config = dict(
    n_layer=12,
    experts_per_token=2,
    activation='squared_relu',
    moe_layers=[0, 1, 2, 3, 4, 5, 6, 7, 8, 9, 10, 11],
    balance_loss=0.00451,
    norm='rmsnorm',
    norm_eps=1e-05,
    lr=0.00152,
)
Below are experts of layer 9 (counted from 0) of a mixture-of-experts language model. Rows are named router (the router's row for the expert), up (a neuron's input weights, with its number) and show model dimensions 0-127. Each number is 128 + 24 x the weight over its row's rms, rounded and kept within 0 to 255.
Before each expert's rows: a language model's description of what the expert responds to; "mostly gets" lists some tokens that are sent to it at least half of the time. This comes from a sample of Wikipedia text that the model never trained on.

# expert 9
It responds to: Infobox field labels. Field names and row-start pipes in infoboxes, statistics lists and tables, such as Passengers, Episode, Result, Principal, Length.
mostly gets: " Episode", " Website", "_{", " Binomial", " Label", " Length"
router [112 121 170 127 109 123 172 118 155 162 147 174 140 176 138 121 119 126 138 144 137 123 160 165 156 153  87 143 122 119 136 105 104 120 133 158 122 124 179  89 120 129 125 146 104 112 111 108  83 149 125 133 175  96 134 130  97 166 150 105 122 156 126 108 153 119 138  73 125 130  97  80 115 103 125 146 160 127 143 139 136 150 177 127 108 140 132 134 140  98 150 162 128 123 150  78 133 139 114 141 131 134 107 143  94 108 116 173 118 106 174 121 168 130 103 136 108 105 113 126 110  76 163 160 131 100 116 157]
up0 [133 180 103 132 136 116 118 129 136 147 109 100 108 108  89 141 164 124 140 102 126 137 128  78 143 133 118 111  90 131 107 166 117 130  92 152 111 139 116 104 119 113 165 117 153  93 162  79 161  85 150 142 144 105 140 150 118 110 126 140 149 141 145 139 158 105 134 124 154 129 101 133 115 103 128 118  94 116  97 129 179 145 120 179  98 125 109 153 143 133 137 121 119 103 108 127 160 115 133 134 160 141 132 126 169 120 110 141 162 149 143 136 109 100 123  73 150 128 163 161 148 144 102 113 160 166 117 153]
up1 [142  98 135  91 132 138  79 142 143 107 121 141 141 133 154 155 103 146 149 106 129 120 106 135 102 141 105 106 172 171 111 116 106 124 103 137 132 103 150 117 148 129 114 109 182 130 126 147 137 135 127 120 118 114 129 166  71 148 119 133  81 145 157 118 117 130 138 115 134 125 136 135 124 153 116  88 133 199 130 159 148 128 121 118  87 138 117 117 112 109  73 160 104 164 121 147  90  77 144 104 111  93  94 129 106 117  92 107 137 149 117 139 120 138 115 164 163 129 117 145 191 104 143  85 109 175 136 123]
up2 [114 112 133 159 107 119 145 104 149 103 128 131 128 161 174 148 143 168 162 132 160 157 112 152 196 168  94 116  92 129 110 207  93 112 120 129 113 144 158 138 122 101 100 131 147 103 107 147 153 109 117 106 143 147 146 113  70 105 108 147 109 144 109 112 108  87 139  90 122 142 147  98 145 142 158 137 132 121 132  84 144 109 134 141 132 153  89 150 163 166 113 102 124 152 117 157  78 118 146 146 105  67 142  90 111 128 173 137  81 143 143 115 144 109 148 121 142 169 121 143 170 143  95 124 126 142 141 135]
up3 [136 103 130 167 183 133 156 179  84 128 104 150 118 128 126 109 153  99 143 143 121 148  87 112 135 101 105 131 131 190 116 127 142 123 131 107 145 181 133 100 182 123 128 161 138  55 153 126 143 160 137  86  98 139 139 123 117 109 112 147 104 114  80 151 148 119 118 154 105 114 131  97 126 120 146  97  91 162 147 157  55 141 126 141 119 116 184 114  78 135 131 125 146 137 157 130 151 137 104 103 125 138 134 134 137 105 135 130  94 124 143 100 131 110 139 137 150 108 145 128 159 105 105  88 100 124 102 104]
up4 [166  79 150 193 162 198 106 143 136 143 127 158 174 134  83 164 118 157 146 109 116  88 136  72 164 179 164 114  63 135 151 165 166 175 103 144 170 137 107 106 122 102 141 116 125 102 135 146 148 165 160 141 133 155 127 123 128 117 138 141 149 127 120 126 117 105 116 157 109 128 158 108 165 120 115 113 125 151 120 148 112 105 126 133 118 126 102 129 151 136 121 142  93 107 132 136 136 123 148 131 137 103 134  96 117 127 124 115 144 118 178 153 112 129 119 133 121 131 101 130 145 133 115 143  88 149 106 121]
up5 [112 107 102 135 130 114 165 133 160 125 123 139  95  99 110 119 130 140 137 164 104 122 151 112 155 113 119 198 119 139 133 147 116 115 120 142 112 110 154 198 120 124 154 138 103 102 124 138 131 129 118 111 109 135 148 164 104 128  83 152 113  84 154 165 169 121 117 154 182  69 110 117 169 118 134 140 112 159 125 123 149 101 141 112 104 128 110  90 140 141 135 162 186 102 146 106 121 130  85 126 147 101 113 127 129  85 152 103 153 161 152 132 110 106 158 108 137 135 147 115 113 133 114  94 124 122 136 143]
up6 [ 96 125  96 154 104 132 132 128 143  94  98 156 149 138 126 131 120 122 151  93 129  76 121 112 139 172 130  90 197 113 156 131  71 121  84 157 123 116 127 103 149 134 104 161 143 116 147 163 138 130 145 128 140 145 166 149 113 106 128 148 149 120 112 135  67 159 127 116 141 101 123 106  70  99 135 147 117 140 118 136 126 148 125 138 128 119 162 149 152 109 173  98 123 130 143 153 131  75  90 122 147 126 115 146  96 104 107 137  96  92 106 120 123 154 132 103 107 103 113 131 193 109 129 119 115 130 163 178]
up7 [114 103 116 161 126  99  74 133 158 130 136 177 139 139 156 153 106 142 144 124 118 121 133 164 170 114 122 146 111 130 112 125 140 120 138 159 132 136 110 115 162  99 138 156 100 178 207  82 133 124 142  88 110 105 170 113 119 149 120 150 117 127 126 134 148 114 141 149 125  88 144 136 130 114 190 128 147 102 113 109 132 129 131 201 160 175 114 119 142 108 115  97 132  59 174 124 130 122 104 165 141 108 129 134  94 103 171  75 122 128 114 148 119 105 138  95 135 118 124 131 135 138  97 128 148 111 155 145]
up8 [ 98 104 116 171 140 127 104 138 157 140 115 128 131 100  97 108  99 129 130  99 138 114 135 111 160 159 140 163 123 144 169 124 147 146 135 151 103 168 111  99 147 111 165 159  96 139 127 121 118  92 157 134 117 147 124 121 163 115 102 202 148 122 143 141 117  99  91 110 127  80 165 185  99 119 139 140 133 134 124 114 132  85 124 150 175 129 192 113 146 131 117 120 113 129 131  83  79  88 131 118 148 149 128 156 148 122 184 107 122 168 165  90 105 119 154 117 114 103 122 105 124 134 137 121 139 152 131 124]
up9 [127 153 111 156 114 143 138 151 123  95 131 155 169 115 148  99 193  70 174 135 111 123 108 136 133 114 130 126 101 113 147 164 154 121 133 143 134 130 131 149 119 122 124 151 162 119 150 117 117 138 125  88 130 156 172 122 155  98 105 130 145  96 113 130 119  98 130 125 103  92 147 134 135 132 127 123  84 151  79 185 104 156 116 161 130  94 150 174 133  92 111 102 163 108 131 116 113 115 141 110 126 145 109 152  86 117 106 146 135 137 156 101  84 120  97 121 103 121  85 153 140 134  98  87 112 152 102 134]
up10 [144  88 111 133 160  97 126  95 128 146 125 155 159 137 134 128 126 104 133  97 128 149 123 109 107 119 115 115 137 122 126  75 190 113 109 156 121 153 140 127 110 110 124 130  79 143 132 171 144 117 136 121 129 105 141 133 124 132 168 119 151 132 113 136 103 142 130 140 113 122 104 112 166 120 120 124 147 181 160 154 102 130 179 152 126 147  86 106 139 120 125 163 194  87 106 103 151 122 127 142 124 155 113 130 210 103  88 139 152 126 153 147 155 124 138 122 130 148  94 116 114 136 161 132 102 133 137 113]
up11 [137  91 140 139 141 120 118 136 106 101 121 182 153  61 166 143 147 143  93 126 111 133  96 122 152 160 101  88 115 183  64 177 156 146 168 126 139 124 119 108 136 103  93 152 139 137 175 113 116 111 124 107 114 150 123 142 138 117 131 105 107 135 148 108  89 118 128 100 124 122 119 106 134 178 148 116  84  90 118 173 135 123 141 153 120 131 119 146 140 142 137 120 144 111 116 143 114  89 157 148 139  39 126  78  86 116 106 124 133 160 144 122  99 103 162 117 130 144 133 106 163 183  84 136 115 147 116 135]
up12 [ 90  87 135 170 126  95 121 138 122 133 114 120 133 149 144 137 147 147 134  89 111 120 157 145 154 125 131 176 145 124 102 166 125 106 140 109 143 163 111 126  73 127  58 142 106 105 124 118 120 129 135  99 121 120 116 157 131 107 119 177  98 117 114 119  76 110 128 103 168 162 105 117 177 106 152 113 132 132 111 100 116 103 118 126 140 148  95 145 143 144  96 142 120 153 109 141  93 152 133 122 103  99 118 126  99  90 184 150 117 106 155 137 117 124 163 113 158 107  93 113 132 101 162 121 148 124 151  63]
up13 [115  78 143 149 116 124 140 142 133 135 137 137 147 158 131 108 149 122 126 183 135 118 105 131 137 122 107 138 146 145 105 135 170 169 166 149 134 156 124 140 119 127  85  83 116 137 135 118 133 116 138 119 125 156 130 133 157 142 156 116 117 159  69 131 160 122 108  65 115 132  96  82 104 140 133 138 123 101 128 142 140 112  94 149 124 111 111 123 108 146 113 149 121  65 146 150 160 112 129 122 104 115 164 116 118 115 149  94  97 163 129 132 147 101 125  88 165  93 159 145 176 163  92 111 149 133 119 196]
up14 [114 100  91 163 140  94 139 173 114 127 157 142  98 119 128 122 105 129 120  91 140 104 103 103 159 140 132 158 114 118 120 143 104 135 109 132 115 175 138 101 106  95 168 122 102 156 139 139 126  99 167 118 100 102 129 136 148 145 166 170 150 105 112 135 141  88 141 143 138  71 136 150 167  99 153 120 131 112  92 148 149  43 144 127 117 153 122 126 113 105 155 116  97 122 143 102 153 101 108 112 156 119 123 111 131 110 164 103 137 162 156 146 104 165 176 154 136 107 115 113 115 192 147 135 105 131 135  96]
up15 [106  99 155 148 127 141 116 141 108 137 130  92 105 124 129 131 132 156 119  89 134  89 184 130 157 147 128 113  93 164 111 147 118 157 139 135 146 134 129  98  75 117 147 126 158 136 119 115 136 106 105  64 140 134 174 117 134 106 135 167 100  74 113 152 149  93 164 129 115 125 137 131 136 128 137 126 151 136 103 121 164 113 167 142 142  91 118 145 167 129 111 148 103 126  70 156  90 120 155 132 148 162 118 137 146 115 207 142 132  88 163 116  97 132 138  90 182 128 105 115 126 123 153 148 129 140 179 140]
up16 [131 150 144  96 110 157 140 161 142  92 118 121 162 139 152 135 145 122  76 147 112 107 164 106 101 163 128 139 160 105 105 103 163 151 146 115 126 127 122 113 111 146  98  58 141 104 102 133 136 116 122 118 130 109 123 137 103 128 118 127 131 130  94 136 121 122 138 139 163  74 141 109 121 158 115 105  69 135 118 115 100  77 161 140  74 160 169 161 115 122 108 151  95 130 120 139 126  90 122 107 117 113 121 149 129  91 122 151 118 112 150 128 119 134 113 122 116 129 129 117 153 118 111 136  62 120 120 110]

# expert 22
It responds to: Modals and auxiliaries. Modal and auxiliary verbs and subject pronouns before a verb, such as may, can, would, has, they, and infinitive to.
mostly gets: " they", " would", " has", " can", " may", " have"
router [101 156 125 105 105 116 117 125 121 148 147 117 155 124 101  75 115 145 136 115 128  89 117 151 130  94 136  86 160 121  99 139 152 143 151 121 169 133 150 136 130 110  82 133 119 135 170 122 159 186 142 131 115 102  93 137 170 129 163 156 131 150 129 121 173 119 153 116 128 148 154 117 152 125 123 110 109 164 161 108 109 119 166  77  97 136 122  90 119 126 122 130 120 151 137 132 150  78  76 124 170 120 160 163 113 107  77 135 107 121  99 145 103 178 118 104 154 116 111 121 123 103 138 106 151  75 112  97]
up0 [ 98 139 137 125 139 106 161 143  90 185  82  75 140 122 112 132 128 136 140 123 125  99 176  74 142 129 119 118  93 147 147 150 125 142 150  91 137 154 147 146  98 110 130  83 123 106 144 126  96 129 126 137 141 122 107 135 112 154 112 151 119 102 101 116 156 131 151 126  90 132 128 109 132 114 123 105 123 169 136 117 123 141 140 117 139 171 110 165 101 102 150 156  99 139 127 145 115 124 158  88 110 119 111 145 122  63 139 128 132 152 139 121 110 140 104 152 101 106 142  97 145 102 146 164 106 128 116 107]
up1 [135 103 121 127 114 144 151 152 131 120 128 124 139  93 128 101 136 122 105  87 131 134 113 154 114 160 142 131 160 110 153 150 145 135 100  87 144 116  85 135 114 118  58 126 112 133 146 111 159 111 131 180 126 115 149 173 150  71 104 165 114 143 134 172 144 134 117 109 116 140 120  97 164 149 125 133 142 125  92 101 103 113 153 109 121 145  83 100 163 122 149 124 135 100 138 154 107 111 131 147 122 125 138 108  86 144 118 137  76 153 138 172 122 160  98 139 135 115 155  95 125 132 101  92 135 110  91 128]
up2 [111 102 143 146 164 130 162  87 112 133 140 151  84 146 118 110 119 136 125 164 123 141 113 137 146 100  80 134 109 164 111 131 123 140  92  96  93 138 112 108 152 119 143 110 148 163 104 120 138 110 171 121 138 136 119  82 123 144 127 139 122 147 125 132 136 117 135  99 150 126 163 179 154  85  98 160 101 160 117 148 148 130 126 128 159 104 138 147 114 115 127 125  99 130 125 151 143 205 158 102 146 145  99 120 134 134 144 124 145  72 152  85 147 100 114 128 119 126  98 130  70 124  76 132 125 136 124 132]
up3 [168 101 121 148 187 184 161 121 125 124 100 156 130 123 103 122 106  91 153 113 144 144 118 140 142 115 158 125 119 132 134 151 137 175 119 126 101  96 152 122 156  91 146  62 134 122 121 132 101 101 145  84  80 119 171 115 105 103 136 122 116 155 125 118 111 108 158 139  71 146 127 103 153 129 102 103 136 163 154 110 138 144 132 124 185 126  79 103 101 112  97 144 136 167 125 129 147 106 119 120 109 155 127 126 138 144 123 140 129 143 154 107  85 105 104 103 176 102 147 116 135 170 133 118 116 158 139 126]
up4 [111 154 118 143  98 116 119 168  89 151 139 125 126 136 123 207 124 137  98 144 122 121 151 158 125 117 135 152 132 114 143 148 146 154 146 152 141 126 127 127 100 106  99 127 162 114 191  90 108 139 153 118  86 168 145 129 109 126 116 168 110 132 106 113 150 105 142 126 131  90 152 140 157 101 135 105 145 114 119 101 124 166  91  94 145 177 123 124 118 113 130 169 137 134 158 160 111 140 105 125 115 137 126 204 151  76 106 125 134 150 132 113 106 119 105 139 113 143 168 145 148 110 144 125 130 109 142 135]
up5 [131 135 106 120 159 166 101 152 153 127 127  95 112 149 170 122 123 127 109 123 104 146 107 122 123 165  83 122 116 120 112 148 130 135 107 104 141 159 105  87 155 143 126 126 122 142 128 118 133 114 140 165 103 131 133 146 101 146 134 181 143 124 129 177 130 119 113  89 125 109 189 102 155 111 125 134  86 132 135  91 116 115 129 125 141  88 160 111  90 164  92  95 114 103 144 129 151 117 116 124 121  91  80  79 100  99 129 106 125 112 113  90 145 139 162 122  84 161  65 112 145 122 107 172 157 138 149  93]
up6 [116 115  74 137  63 177 136 144 100 126 141 132  98  82 101 140 181 100  86 133 115 106 134 150 119 169 136 130 133 113 156 113 118 115 156 119 149 133  81 145 162  98  99 152 172  86 159 119 117 129 138 133 139 142 157 161 131 107 128 135 123  85 108 120 102 129 109 109 128 111 107 121 153 156 144 121 126 115 115 136 155 135 105 193  87 107 105 127 160 104 139 130 142 119 103 173 102 103 104 132 134 169 145  98 108 149 123 138 114 160 137 114 112 144 128 135 126 132 148 162 122 146 166 119 128 126 167 114]
up7 [149 114 120 106  79 143 138 160 118 141 146  95 161 114 131 115  97 148 146 121 117 124  83 109 107 173 171 113 102  99 154 136 152 157 155 104 122  97 110 118  95 112 107 114  58 112 111 164 112 162 145 113 163 129 125 110 109 123 132 141 137 118 105 109 119 107 128 132 152 106 112 153 136 117 147 150 127 120 119 101 179 144 122 158 158 141 118 114 117 136  87  99 185 128 138 126 156  93 138 126 127 105 109  93 143 168 151 140 124 142 155 193 101 121  96 143 136 136 187 130  94 135 120 155 159 136 149 113]
up8 [140 144 104 121 103 132 191 186 112 149 121 124 135 114 108 108 143  86 125 116 114 117 125 141 109 122 163 137 151 144 144 100 142 135 124 110 124 141 156 117 120  98 113 110 113  98 120 156 117 133 133  92 152 141 170 129 102 134 101 135 143 105 122 109 119  86 118 171 103 139  83 127 141 102 143 116  87 134 115 139 155 136 116 115 115  93 105 113 118 127 136 134 129 110  74 151 168 138 134  70 109 165 143 122 125 146 156 113 133 114 132 150  85  83 108 105 151 120 125 159 113  95 183 114 149 117 155 130]
up9 [132 141 101 121 123 117 161  94 103 146  99 140 101 131 104 141 152 156 111 135 103 162 109  76 135  93  92 102 112 129 141 121 144 146  94  93 117 123 154  86 140  87 116 118 141 112 157  92 104 138 181 115 158 159 143 150 152 132 122 125 125 174 111 103 142 115 112 119 126 133 125 144 139 126 132 108 124 101 109 129 112 136 129  92 170 108  77 171 130 118 124 135 130 133 142 129 171 167 179 114 137 117 127  84 165 129 155 138 110 138 132 135  75 110 103  93 118 139 132 105 115 152 137 114  77 154 159 150]
up10 [133 121  94 190  92 129 148  91 160 136 152 104 159 163 166 138  81 147 111 188  99 123 143 111 149 136  84 136 117 127 104 134 146 131 140 139 102 127 163  89 118 129 125 129 122 121 103 155  72 152 134 101  91 141 139 136 102  70 125 120  85 128  83 121 142 131 147 130 109 141 135 172 138 133 144 143 111 143 149 161 147 131 163 118 121 127 109 113 121 125 119 117 144 140 116 128 107  79 119 121 154 129 156  68 102 115 123 102 141 153 129 134 112  82 166 131 131 117 113 150 135 122 129 100 137 116 109 142]
up11 [114  91 104  93 142 133  91 170 117 134 140 138 133 127 144 111 125 173 127 160 147  78 136 142 115 109 153 129 100  96 194  95  72 130  84 102 118 122 137 141 137 117 141  81 126 114 170 128 215 129 138 151  90 126 116 106 102  74 137 118 121 170 113 139 131 100 137 174 130 122  99 115 150  89 117 139 151 146 130  76 110 141  79 122 132 129 147 153 124  98 133 134 106 135 138 162 135 100 123 121  87 108 141 137 141  69 118 122  85 154 141 134 124 129 107 117 122 104 112 122 115 115  92 122 122 140 161 118]
up12 [138 111 126 119  87 134 119 142 120 132 133 143 149 143  97 126 114  83 113 100 125  93 106 117 151 156 130 114 133  90 189 125  96 137 130 103 127 142 150 128 130 107 103 130  77  97 126  93 149 131  79 172 163  98 187 142 123 153 127 161 138 157 124  93 124 110 132 139 107 109 139  79 109 145 161 124 152 120 110  70 137  99 131  99 122 131 119 121 157 155 123 103  89 136  94 127 135 107 157 132  74 131  94 135 150 149 132 165 123 129 181 166 156 146  75 150 167  82 134  81  96 134 157  96 147 159 122 128]
up13 [155 106 119 111 151 105 104 133 116 119 149 132 109 171 137 139 107 133  99 124 110 140 144 146 136 117 137 126 107 114  99  98 153 122 117 144  33  96 104 101 156 179 197  91 161 120 192 148 114 134 107 143 132 168 178 107 110 144  98 122 155 137 155  83 157 114 123 122 123 140 101 145 123 171 129 155 147 157 121 100 148 167 127 135 164 120 157 128  74 109 107 150 108 141 138 133 133 151 134 110 135 143 141 154 131  93 126 144 118  96  88 132 136 100 126 127 117 149  85 138 137 129 122  89 119 125 171 114]
up14 [102 173 113 127 117 159 116  99 132 138 110  90 129 125 167  98 137 137 115 162  58  98 109 101  95  92  94 120 150 119 119 134 158 119 117  94 140 124 107 100 110 114 146 142  91 149 170 179 128 107 167 115 119 101 147 172 137  93  67 108 115 142 121 166 128 111 141 179 144 124 112  96 101 139 148 137 106 129 144 165 158 141 130 121  86 126  97 118 138 140 131 132 130 136  90 132 149 115 142 114 115 168 134  66 103 152 155  92 151 156 113 170 113 149 155 108 141 158 122 126 113 146  89 109 146 143 122 142]
up15 [163 120 110 143 192 105 125 106 100 136 118 158 129 172 130 112 128 135 125 163 134 149 129 109 184  78 141 116 141 130 102 164 105 125 138 144 134 159 120 140 138 130 179 145  81 140 131  80  82 143 127 111 152 117 119 129 136 165 116 135 105 143 126 138 145 124 137 131 185 116 139 119  91 135 144 148  86 117  75 154 153  96 124 136 129 117 111 114 111 118  82 136 148  63 132 118 167 145 116 132 135 155 152  92 118  97 134 160  97  75 130  97 190 136 134 112 146 102 124 146 126 130  90 104 136 108  79 159]
up16 [152 135 146 146 135 135 129 149 138 155 145 120  68 165 119 150 137 145 152 147 133 132 121 146 127 148 101 156 138 194  99 164 114 134 178 179 153 121 124 124 127 133 158 106 132 131 151  57 112 124 117  90 131 124 134 123  98 133 131 144 133  96 133 112  84 146 153 100 132 120 166 138 108 125 123  96 118 124 156 157 144 135 123 167 164 130 169 119 105 159 118 134 163 122  94 113 118 121 105 126 147 182 146 145 139 116 130  71 129 133 121 126 126 107 132  98 129 114 108 149 156 134 137 149 164 106 129 148]

# expert 25
It responds to: Clause-opening connectives. Subordinators and clause-setting words, and commas or nouns ending an introductory phrase, such as when, where, However, In 2019, this album.
mostly gets: " where", " when", " However", " because", " what", " if"
router [177 112 150 155 146  96 115 151 135 108 149 160 138 163 164  91  92  80 187 123 174 160 132 157 128 114 144  99 163 150  93 111 114 133 123 128 131 141 111 149 142 119 142 154 112 115  93  75 114 127 135 150 169 139 116 128 127  87 111  97 146 110 127 129 136 146 160  93  89 143 144 135 142 117 115  75  86 135 122 105 139  91 166 169 175 132 132 104 124  81 154 120 108 150 136 137 166 150  83 160 160 148 123 120 134 165 131 165 136 133 102  95 157 143  96 119 167 124 118 156 100 116 142 102 132 125 130 120]
up0 [131 137 163 143 110 172 126 146  88 166 115 117 144 139 116 131 138  85 115 154 126 146  96 166 118 145 115 134 149 152 113 130  92 104 132 105 135 155  99 121 114 132  85 133 108 116 113 107 168 150 170 118 149 164 123 170 165 153 137 172  73  96 120 112 161 121 123 135 118 117 171  89 135 114 140 138 104 106  90 138  97 156 130  98 101 110 152 148 152 147 133 133 125 132 178 127 104 151 107 128 124 105 143 132 114 133 126 136 127 152 138 142 131 149 120 112 108  78 160 180 126 135 159  92 133 143 169  94]
up1 [ 73 125 111 184 126 139 134 140 135 149 157 127 120 148 141 191 157 133 126 105  93  86 101 121 135 145 150 146 103 116 179 119  69 143 138  96 143 125 132  87 127 146  97 124 149 135 155 128 136 112 142 101 107 123 119 110 140 135 114 176 140 152 113 134 125  98  88 101 159 125 160 131 135 139 117 106 149 109 120 110  88 125 149 103 116 124 124 125 128 126 130 116 151  72  89 127 138 135 146  84 106  95 129 136 151 113 139 109 108 117 145 131 138 142 166 161 101 133  99 108 101 111 104 137 150 158  96 112]
up2 [125 137 132 162 141 165 105 100  92 133 145  50 127 162 133 144 148 125  94  92 131 147  84 129 137 170 143 143 128 134 120 106 173 136 106 155 125 141 127 119 198 144 122  95 109 174 129 126 175 100 147 123 164 112 100 127 100 155 128 141 122 123 126 100 121  89 116 126 147 155 114 171 126 127 151 132 167 114 104 105  79 105 101 119 122 157 118 131  75 136  97 157 131 147  88 132 130 131 146 134 140 116 132 139 146 123  88 114 137 130 150 167 153 141 102 140 110 153 152 104 142 138 116 142 103 160 132 120]
up3 [ 90 153 103 132 146 163 117 181 142 157 140 145 116 140 103 107 155 138 124 113 126 127 158 112 105 123  95 125 115 112 135 144  76 135 119 107 153 140 158 110 122 117 129 135 125 149 199 158 119 129 137  96 150 100 114  85 127 138 126 125 122 148 179 128 120 125 134 107 134 114 175 132 127 181 117 112 187 118 152 116  80 128 167 106  91 151 150 141  87 116 102 124  95 150 130  98 136  76 104  82 136 144 131 131 153 129 143 123 135 117 110 138 129 119 133 120 105 118 135 123  97 122 136 132 118 128  71 152]
up4 [129 131 164 148 146 131 132 142 132 164 136 120 143 112 120 104 120 160  92 128 108 128 106 109 171 132 116 127 111 119 109 177 156 144 136 131 101 142 161 111 145 112 152 117  90 143 149 141 165  90 142 130  74 151 124 149 144 155 110 113 129 110 152 151 122  90 132 126 154 106 120  89 162 152 133 105 124 114 104 120 109 112 166 101 162 123 139  94 112 128 125 153 159 109  99 133 123 101 104  80 165 170 124 146 149  93 140 143 123 153 172 157 117 134 128 142 155 159  92  82 138 124 152 104 108 136 116 121]
up5 [176 123  95 150 139 137 144 128  77 134 126 119 140 165  94  97 104 131 138 117 112 101 108 125 139 130  89  89 148  84 138 103 109 126 135  89 166 172 180 134 160 122 176 139 115 126 157 127  74 157 113 122 166 104 144 105  88 115 163 173 139  96 128 142 143  79  96 150 131  88 124  93  97 108 106 160 159 156 152 111 152 123 153 122  90 151  90 115 126 156 146  85 113  85 166 119 114 145 150 153 106 166 123 148 124 114 125 111 132 184 116 152 118 143 167 153 135 106 174 112 136 130 121 122 152  87  69  96]
up6 [115  84 136 128 201  96  78  84 178 124 119 163 126 122 111 115 141 141 102 118 103  86 123 123 118 132 118 109 126 161 100 158 104 151 148 100 152 152 116 105 131 159 126 156 125 159 115 129 137 125 130 110 141 114 122 106 121 104 162 146 150 162 119 103 124 134 144 107 134  94 133 150  97 100 161 153 111 153 139 156 153 156 131 154 134  92 137 128 101 150 119 121 135 126 154 133 138 149 113 105 126 139 122 114  92  89 132 138 148  97  72 118 152 136 117 146 122 105 114 148 144 126 103  98 150 133 117 111]
up7 [ 94 107 122 116 115 162 123 124 130 134 114 150 127  98 122 138 130 111 135 115 122 124 145 129 146 153 145 101 133 122 158 145 121  81 164 138 126 115 100 159 114 141 129 155 113 111 154  91 133 107 122 155  90 146 156 130 114 146 132 163 126 115 108 157 113  88  96 175 123  61  99 158 167 148 112 145 142 109 121 111 149 128 121 122 120 114 147 176 142 117 139 144  94 135 136 163  94 148 136 149 161 106 100 109 142  87 133 105 154 146 148  97 112 137 128 162 104 164 117  88 168 112 126 135  91 134 144 122]
up8 [ 86 163  99 146 142 138  96 120 163 157 137 108 124  86 156 154 142 117 154  88 112  99 106  73 140 149 145 136 151 154 106 126  80 109 146 144 108 123 135 103 119 159 113 119  90 150 131 102 132 173 135  81 132 144 130 148 109 139 143 142 125 147 125 121 122 110 124 131 115 104 118 147 107 149 120 136 146  97 118  88 144 152  91 147 121 142  91 112 132 148 106 186  99 119 167 159  65 113 109 148  99 122  97 125 152 119 105 131 126  87 116 128 157 145 145 146 117 157 143 115 148 147 122 144 101 102 101 157]
up9 [150 124 146 115 122 115 123 137 148  88 138 140 138 146 152  95 164 125 161 147 120 120  94 131 133  96  96 118 145 149 126 101 152 106  76 109 148 158 132 107 120 136 132  77 148 112 127 120 155 144 112 123 127 143 198 128 176 120 149  98 148 145 115 154  55 133 128 114 112 137  95 131 166 134 167 105 116 115 113 113 125 109 165 135 148 151 124 116 139 140 133 115 201 147 107 134 132 109 134 161 107 134 121 122 132 147 152 180 138 101 161 132 105 145 139 137 180 153 125  91 125 116 187 125 127 131 163 142]
up10 [120 136 174 186 159 182  94 111 129 127 131 116 116 163  85 129 147 116 101 156 149  99  97 121 141 115 131 167 134  96  95 106 123 130 111 140 197 140 110  96  94 130 142  81 138 134 135  83 130 153 114 139 147 141 118 124 151 164 139 147 119 108 171 112 108 142 116 120 161 116 167  81 161 183 151 148 135 151 125 148 107 126 127  90 101 132 126 131 120 157 101 169 149 118 125 139 133 118 113 150 114 127 134 176 144  89  88 120 129 119 136 111 140 168 119 100 102 137  99 123 119 123 186 109 108 132 145  98]
up11 [112 119 168 131 120 101 130 165 134 113 107 142 142 124 143 143 128 132  97 138 129 112 118 140 114 157 149 120 118 153 107 142 138 102 109 122 133  91 128  91 143 178  94 150 172 157 115  88 131 135 107 101 132 117 157 142 147 105 116 153 111 140 135 141 139 135 135 119 110 127 118 163 195 160 170 146  82 145  65 126 119  94 137 134 139  94 162 126 158 164 118 166 119 155 125 129 120 133 144 169 146 132  95 178 102 146 115 154 116 141 167 127 141 151 145 138  88 127 136 162 108 135 171 115 136 149  97 122]
up12 [135  82 106  99 117 138 149 106 122 143 105 151 108 123 148  98 149 112 133 137 121 114 130 141  95 157 142 117 122 145  94 106 133  85 123 104 118 150  97  99  91 149 117 129 111 115 120 139 106 103 159 130 149 134 159 150 156  93 127 138 107  82  89 119 124 143 129 152 154 112 113 134 116 120 135 103 113 118  94 143 126 112 129 155 140 133 150 121 118 124 135 117 124 152 171 144 130 117 139 136 138 102 149 139 123 141 105 124 111 137 139 164 174 157 110 144 107 102 159 152 145 139 116  99 118 125 139  82]
up13 [155 145  89  85 106 132 164 119 138 121 156 142 173  96 121 104 129 111 105  87  95 142 134 130 145 173 152 159 144 119 113 117 115 126 115 139 155 129 123 120 113 137 160 145 160 161 144 130 125 172 114  99 122 139 151 108 142  68 102 111 164 157 123 157 120 135 107 111 124 118 140 114 115 112 109  88 122  98 182 185 125 151 159 133 145  85 103  92 124 150 103 118 178  91  94 133 154 122 112 114 135 115  86 132 126 139 131 109 146 116 138 154 148 137 127 147 200 119  88 166 139 108 117  97 169 101 144 130]
up14 [143 170  96 162 131 150  92 119 113 167 119 120 133 132 124 139 152  93 146 120 123 139 123 118 152 141 132 152 104 141 114 158 155 130 186 139  79 151  98 158 141 105 112 152 155 152 130 111 145 137 131 119 115 105 126 133 142 146 102 140 148 121 117 122 152 134 136 118  93 111 114  83 142 138 146 120 111 156 117 137 107 171 166 134 120 119 134 136 141 121 159 130 119 119 141  96 129 128  84 125 151 122 168 156 135  93 148 129 151 184 131  96 117 109 109 113 134 117  56 128 123 142  60 109 118 166 135 131]
up15 [137 108  67 160 125 136 132 158 117 118 101 172 120 115 109 105 105 120 161 140 112  95 134 147 151 107 127  97 145 139  88 166 119 178 125 139 131 168 152 132 144 137 157 125  90 159 135 112 164  92 140 109 101 120 178 128  91  94 121 107 101 125 150 122 105 137 134 186 112  98 131 152 112 126 124 134 161 121 154 101  95 102 153 131 141 112 113 141 115 117 113 104 155 140 142 141 119 119 127  89 137 104 126 104 168 171 114  96 138 105 108 134  98  95 101 112 154 128 143 139 141 167 131 139 148 128 157 112]
up16 [121 133 128 145 115 107 151 148 132 137 188 159 135 154 103 131 108 100 107 112 146 166 141 134 102 136 193 129 141 140 119  96 101 111  95 129 106 109  88 125 119 119 119  98 150 133 149 129 104 148 150 117  98 130 167 158 132 120  96 150  86 114 163 113 115 110  88 112 153 118  71 147 108 174 112 106 133  92 128 135 184 114  82 149 165 105 113 143 130 101 126 122 105 129 134 153 137 132 111 109 152 106 135 113  95 100 165 130  94 121 145 143 124 112 117 136 175 127 160 112 154 146 129 134 182 115 140 102]